config.yaml
experts_per_token: 6
lr_router: 0.00316
head_dim: 64
init: "normal"
init_std_qkv: 0.0346
lr_mult_qkv: 0.7
Below are experts of layer 4 (counted from 0) of a mixture-of-experts language model. Rows are named gate (a neuron's input weights, with its number), up (a neuron's input weights, with its number) and show model dimensions 32-63. Each number is 128 + 32 x the weight over its row's rms, rounded and kept within 0 to 255. Numbers have three digits each.
Before each expert's rows: a language model's description of what the expert responds to; "mostly gets" lists some tokens that are sent to it at least half of the time. This comes from a sample of Wikipedia text that the model never trained on.

# expert 18
Description: Adjectives and name pieces inside multiword names and terms, such as European, political, electronic, New York, Los Angeles, single capitals E and D.
mostly gets: " political", " E", " Angeles", " European", " medical", " Liberal"
gate0:129161129145104137107115179161166171135128108141179165151079126147139110133142143138235095105082
up0:125102126116207124146113101080085087099127159116137110164129139107145073142134087155142136090139
gate1:155171096143105088107162136127153138108094109145171124113048113088153079125108161112124109127124
up1:124150113158174156148169190104047088096159097110169147136165186122135073083175133115089111138136
gate2:142101116140102120135105142116103066073085131124137144106126105117101155113127135126077161079117
up2:180141115142179129124053129162132086109141085112155116132128147125129134100197139074149122157169
gate3:065130131187135106142099182142164113031227187105127175150154102113142178077161118082156073092120
up3:157196147105063078141087145129082046150103132157120067110085154088139159176197100129150165098137
gate4:106148230139139144091155119157162168137111125100102089147159114136119120085164124092132096063106
up4:142084140094127123154137076137123138165159073118126134080117107112165126168073082066177113182142
gate5:145088109091111133136159176135134176120081145115090114123134136122115141124189082090152070039164
up5:095140119047046100122181132133158117160142081125073131084143094118147126117135104115126119108111
gate6:114130101160093163127131129172061113111115078134184133137113155095148121112113125109090098124187
up6:110138097097189079114075151112152153102166146146172141078101124107117096154146105172163107130140
gate7:114136137076158087199110121131195079083153174132111080168096093157137118128142147153101122069116
up7:147154075081110095107069141110137111140178088105134102136164095137180111120119096177109146142113
gate8:143096164138087119130107113117132142134075126098125060138150133104181086146145153059147082097119
up8:157096124095097077213118088069116142155123094073109166113174118132149121116128146129090094047153
gate9:116156163121187112143118161143145112124120198094140102153152146151150157107153147079149129108133
up9:077153108130152081163123102167124128158133092109135094116143187125131159109157138096097171171097
gate10:146198131126176188081140129129131186156040125124152107098115120090122125090072088135104124123120
up10:185118080093082172123141128205144094117143157124111098131090129112117098081139151146121093110092
gate11:143133129100123065107122155150112141129084130116127097081128102148111098160124162092094109138173
up11:101126125053104153108133168168134123156147145166195066114142157117175121088134108146164052123176
gate12:170143176071151091089073178124163169092094147176170151135180066103166132075200150077090125108133
up12:148153110115166154145129133141131089155149144198096161114126127101118160155123158194147138155139

# expert 52
Description: Pipes, semicolons and dashes separating fields in tables, career spans and date lists, such as 1964–1977; or 2009; PAL.
mostly gets: " drums", "See", " Sr", "present", " details", " protection"
gate0:104119117075183125143100147126094158146100117070124119083129154129091120140133152165128118132137
up0:129147101172153119201130151142108133143156158157136132179086118101058171115140175150114111113121
gate1:118103155132042179148076106136124144159155142086154110112163118113132156046119109114101127092140
up1:192131083149148090185133143102124107119108129160123094167084164152153144123107093110115185120109
gate2:128052083153102127172118111163086124161146124134097114137151147131140148112145135148125146135122
up2:228102104117148093126149164116097136093103134089160117121172175156086169142108118136117074137140
gate3:145101152166146145165108097139175076195112076135129103165152181168138128109117159146107155126080
up3:111142120076178156114114122101101118097095185124154159138150099127049129055102104129095144136157
gate4:166140112171119103143097146080155127191116141105120144092103082099150154098092128124145116120131
up4:101132151083097161088110152086227131113057166112147143134139084121102114161089136143150092140180
gate5:164133095148165141109160108084156110165123144098103123056110121105184138108118176170088163157092
up5:072156105145115140082129142109152127101130156084072084137138142125126093128088128163178106084092
gate6:130119097108163154141138115140074106151155147110096123132190125133127136101084131184088131086148
up6:148097157158139142150131120137127137118142096114114172183184043141191179160199087113124121145096
gate7:116132143122147084125137179115103092127110108124171177132123124081073124099142116199081120069073
up7:118147058145118118166158145095135148181092144158187125129082219152126127084147141135165091133130
gate8:124140133137102150154125175093128148199124089163156146122069142113134095075134128104137065145084
up8:091079108122090077100122165179080124197138069204129127126156100155091165126112142099130201114095
gate9:163142102082106111128186099106156097164159143142137079154148094103168197078153103100107182128145
up9:092156073079118155102125095116141164139142174115092131136094178141091116139154099136152138099135
gate10:122191095128192142137139133076142099173136105132096121091174120107153141185085157131068108102158
up10:096109157112158126104106193134096164144128174119114084135135147126121086139136150149132083157094
gate11:079110144147098181075158047097069181144106183171115169137174118096120174123106161070131123054172
up11:117095092138136053076202151105065160184100164198155147110195094096088125077102119111161135119092
gate12:096210107061123130182146141110086127156143183093132155080127099094139149093116141084094136157043
up12:107092117170170123131100178140149137092162087161109137063116174203132154144098111086169134125104

# expert 39
Description: Nouns for groups, units and people, often plural, like crew, officers, soldiers, team, school, plus plural s endings.
mostly gets: " crew", " Athletics", " police", " units", " Men", " officer"
gate1:145089131146104121085136107115148148110166087103091083112145121119120121127135140138139065125097
up1:139139162065121156108160121077094118110074191121074116104119111179139095159124126131117076225092
gate2:093165123162161098116138131107135129123129116130120032093114111159125099160147123172148118127146
up2:156113105151172088102136134096137120207124119149165104092116130132083128137120145128130174153127
gate3:103150075171141100122189188158143170099135143134084072144155129133153111135135170134165093160140
up3:107110167082143096101146107092096146128120183173114092142133162178119127106138042153164107037107
gate4:162132112081143139061186101120079110093136194043156096120122113142120169087147075113051080139079
up4:116071088150100114096197186113114153072155129159094132117063145146077097116099128114159109153153
gate5:127185188085126199143108135120178117155050148097085140140139142196151108153143109158101090108095
up5:080145084148175117135180182139100126120142098097130122173119083157140105196140162067111143153137
gate6:148126125163122102112118100174165216120141117097127118163196125126135103132151134152090112055137
up6:075165061170179114139169071111116087089104148106138042179160173087127131189144146147129140135184
gate7:100115147178101113081149125160105062113156187131098102123121144138168164163145138117119137140139
up7:131139093105108092126158105163151089133135101078128070124153129134137091114151118152109144048160
gate8:055233150099130104098094115183138181092110154166105124100155065131135172122141089159085112110086
up8:086144093137058095128168137111124191164154102178133170117168103159137137123157140140156122082078
gate9:120159137100083119125156151118083096132101122136121089088123133117098114143174139154141116106124
up9:122083095108127169137105105121162131078134073077113115153134165105086157106097132099147112139105
gate10:186176126139078148096165128137110120136070188137156136104181100103206148118097154153124118114120
up10:137148112185185120093158141113173126112126161153131132066186094145094122065130112089094135048131
gate11:119108091123138187091127096131133095083139116089169118167118116093153133108143183115135135066091
up11:138161123119108142111139130094115128125087145205120066079091159095165103075122101123127125170097
gate12:115116140138197145128152142105070084058118099175158111133139156203187095091136181158081116130212
up12:187148119122124116111100105133133115059163153117070162128122124113123099137106131120100124145127
gate13:119082073109109120061113177107188139123145138063149155062147163167120124111105119131160169068122
up13:135127096100144055115104112172149064123139157094174185117179139107161116144113104182129235113155

# expert 12
Description: First letters or words right after an opening parenthesis, such as s in (simply, (squad, (silver; also table cells, pipes and scores.
mostly gets: "incumbent", " (0)", " 0–1", "loan", "featuring", " .4"
gate0:103102096104134033091106145138061101189146140127111158117149106097141126130094119144091086087086
up0:100104124136187161093109114107105134182139084170140121123114198131107155137070124114127138029102
gate1:094103124119117123071105151117142097155160068092133121089146121183215147127108092142101095085192
up1:088109143101083137138108098137143113149080141147107103124154114133178147096161145113176131130178
gate2:106113101106139084084092150108104135113107122102126082096123114130159117233130189169099123137178
up2:121122127122170115166122082131125170147166128123089111129132161130091151081142084132082139113105
gate3:162157120196156122108082188071161128104109075103157092144170074131113144129078186101078132156132
up3:180079073136099123108137177056093135132122112103136207109133129129063128107169192152154096133025
gate4:157169084159132062112119216116114118124163086132129142141165127132123145143109119193137067157175
up4:145080171166082166055102145163128101132142114088184185055209092109128144137114145121119156171163
gate5:082105088131093143088162148072105137117134094111091164085205125151153129109149103104123119128122
up5:102168123133134102133061145110103105074159107133100189056189114141132160154132136174169179091140
gate6:150084150120094097079125108132170105107135115152118145057147144099147108070109104100128108050080
up6:115112197058124093127144107103113096147105113120173158106117142090075123086162146146146091164125
gate7:081122100118102138154121127174153106101071112081089193041135076160143160095140150120146137125122
up7:110147087156085133103135114161115141140153113153168136184138129094138181083115140196190145139117
gate8:134124138146095081145103066119157157073093110162122166146163181133164104130124165164149084171091
up8:153135150122159143159206083144116112134171134119146114074147152172115127141127131107082149222162
gate9:041111124122138091133049103099127126168055057117146093133177135061103114151082117126152135116136
up9:126134105180123105112115084202042148174146142133125090163127142171114123099150117151142151149081
gate10:148160139139116192148170089090139114169084106081092103182164102170137084047165126140111122135160
up10:131084088142165099143097155140160152163136159122081114079159154164114075164120202134051133127091
gate11:108125146103145136112121158140095048153118124131082180145165089114056127109141158159119103178094
up11:082160115115129101119139207133055104152160117145178128164086110076146197159154154086123140109126
gate12:112152082131171067094154114078105083166099142129181133171141110137097107087123117122172102066093
up12:095160102100151161141181108110095060197154091078099133093146122145155133108078098127119054130124

# expert 42
Description: Nationality and language adjectives, month names, counting words and percentage decimals in census statistics, such as German, French, .8%, three years.
mostly gets: " German", " French", " Spanish", ".8%", " west", " Latin"
gate0:161088125139105072095125127098170162147165117128195146135146100130148169094202143158129136134069
up0:097124105110150128144149079136129125120056127128097136156103169142113119171121159095094127147112
gate1:134171166097134143131070119147153160120066147093161091140151114091085145142147134127129149157053
up1:107102124118134114153126100158149069180162123119109100060064146209130167094126152146105092183127
gate2:121114203120132135166115148136123134127111170168051087171158095159133099122096174170140109137084
up2:140136156082076148122167172144141148165136174180060113151105159155129094104124171136104121057139
gate3:124078125097115160109167127066166143086054130145110130143107124086161184117142185137135094138158
up3:106101085108141165114068113138127108176138158147088178159098150152165132151173097105127151102119
gate4:093174123084118164158152184111193096156159138119146117110078080123185123114089141157104095159176
up4:150112107101115164089140102161147094065103148131130093155149135126128127134160144076117157124169
gate5:167105161136077151151150133102130117143033145098088108144177130125119138157116146148117171111052
up5:150116131153083138101129133167154142132112111081096101081119125166097047145152118122158158206090
gate6:123087168092151136117089126031160146113102174109149191133204132126130153147148172109142116100127
up6:153119160097104168133132066212128147139115104142085172155113149096086115037171117123133118109130
gate7:147130116115099104125126072128167118067115111117147082128175150107111082134157190156108095128088
up7:170141120132124151143110065066096131114150134115158134119121118133170081111153056123090121090135
gate8:086145093138085079057075101056165158131142098162153154114109107140116106062165114126185088130148
up8:182124193149083132148145105142180108145178047153165116155088084141147170136097154132088127108057
gate9:157101119102113150089157177161107108133145113095120092150152142139185141122092108169079161173149
up9:124094164148148153163090174132163145121100162109098173188158105109121143152099148076120151112141
gate10:169130104196140162171110113164119101085105088143134122109132090137136150118118130163103067129133
up10:145122169140095197114146147155134170130125087169114139127164104133173147115125103114131166166130
gate11:129135107047155144160165154109135121094063110146197121082116147121186122125174149143096144110096
up11:115107127135205085079119073217125054125116138157119095140033138168099089167150149131079093119132
gate12:060082119108172159125162122081086122129155143102082104091126106120135147121148164133097147181086
up12:158110094169085176125142158071123159143141187131110086126114125084104104121157165177143123072119

# expert 13
Description: Inner pieces of rare words (Sub-lim-e, Ob-lig-ation, re-trans-ited), plus table pipes, line breaks and list commas.
mostly gets: "|---|---|---|", " Orleans", " Russian", "ambigu", " benefit", "wind"
gate7:102154146148111142098125136131104149153096146155125118188103096156103127167125141127150119091102
up7:158125104097169102164143129124144098131141187174141069092122081078078111123086116117164144157096
gate8:082148157083106135078099135150120203150091122134136119133134133115137144158115145104071131169113
up8:168161134164181109172155145136186118113100132117129117152036171121167101103124142094165136117133
gate9:137124112140129128083105140125128101145100077112119131108092164078157155103074176097092130145100
up9:101098163149139207081138117097118106126186151093113145163130150121160129164185129124107119142157
gate10:089092131083148120120136155130058115077092117172146121105145084172098117154100142154062080107129
up10:113167099174080164137143140141162099155186135145115096093128098121144127126062162125185126175188
gate11:178102165117131149127117116054130103130127134135160148140193106108137197097145145065106091194107
up11:155151077116129133134162102147088170117148118089120130171135121187121083099117064175116068094120
gate12:111146128092098107106086057127052144128099146152165105138104114170085145174114149203118115199130
up12:153097137148154147089089121135164112142124117055129098139122088134179129064114133117179112138085
gate13:134104102210125175052135132113085131153124102076169116080165044129159121133116079116130168188147
up13:194141148161139129102155078130103141111129126120106071188119163115127128123085114117131158116153
gate14:167156116149116117141100131152124132140108141106140107080173124106090170143094139184079173116144
up14:135155139067121099135096112169159157103119060137055182126113162151131136141094114163183117115086
gate15:122088180110080122087149062128127124124136135093177109091099103118117102098106158131151122145079
up15:105143114088116072104187163133128173122101059124096078074138163095127163121134149095087169120132
gate16:091140086113092064062105132150121102114114135142160152140095117185164111092086162162090105093095
up16:136111128118188168169113159106087140121135160150096112176128087080138136111116099163127150091114
gate17:095144150119143127094113085066066155074165170087187057088163131131174188118159060161131098107095
up17:104141105089142128132120150185075091117084148181162148044133095111143126097186107093110166153097
gate18:152152158103145088109175118092156133119108119087139123093157158135136197136112110183163152200118
up18:095143118110137146101142130112079163117143094175119122168142088069086096222102153105099126125119
gate19:144137112087160136137120133171071093111118101139130109103132150112114121133168119180165094119117
up19:129104145156133081187104139133158180171109105128180131141116096198211141080162131144102093120183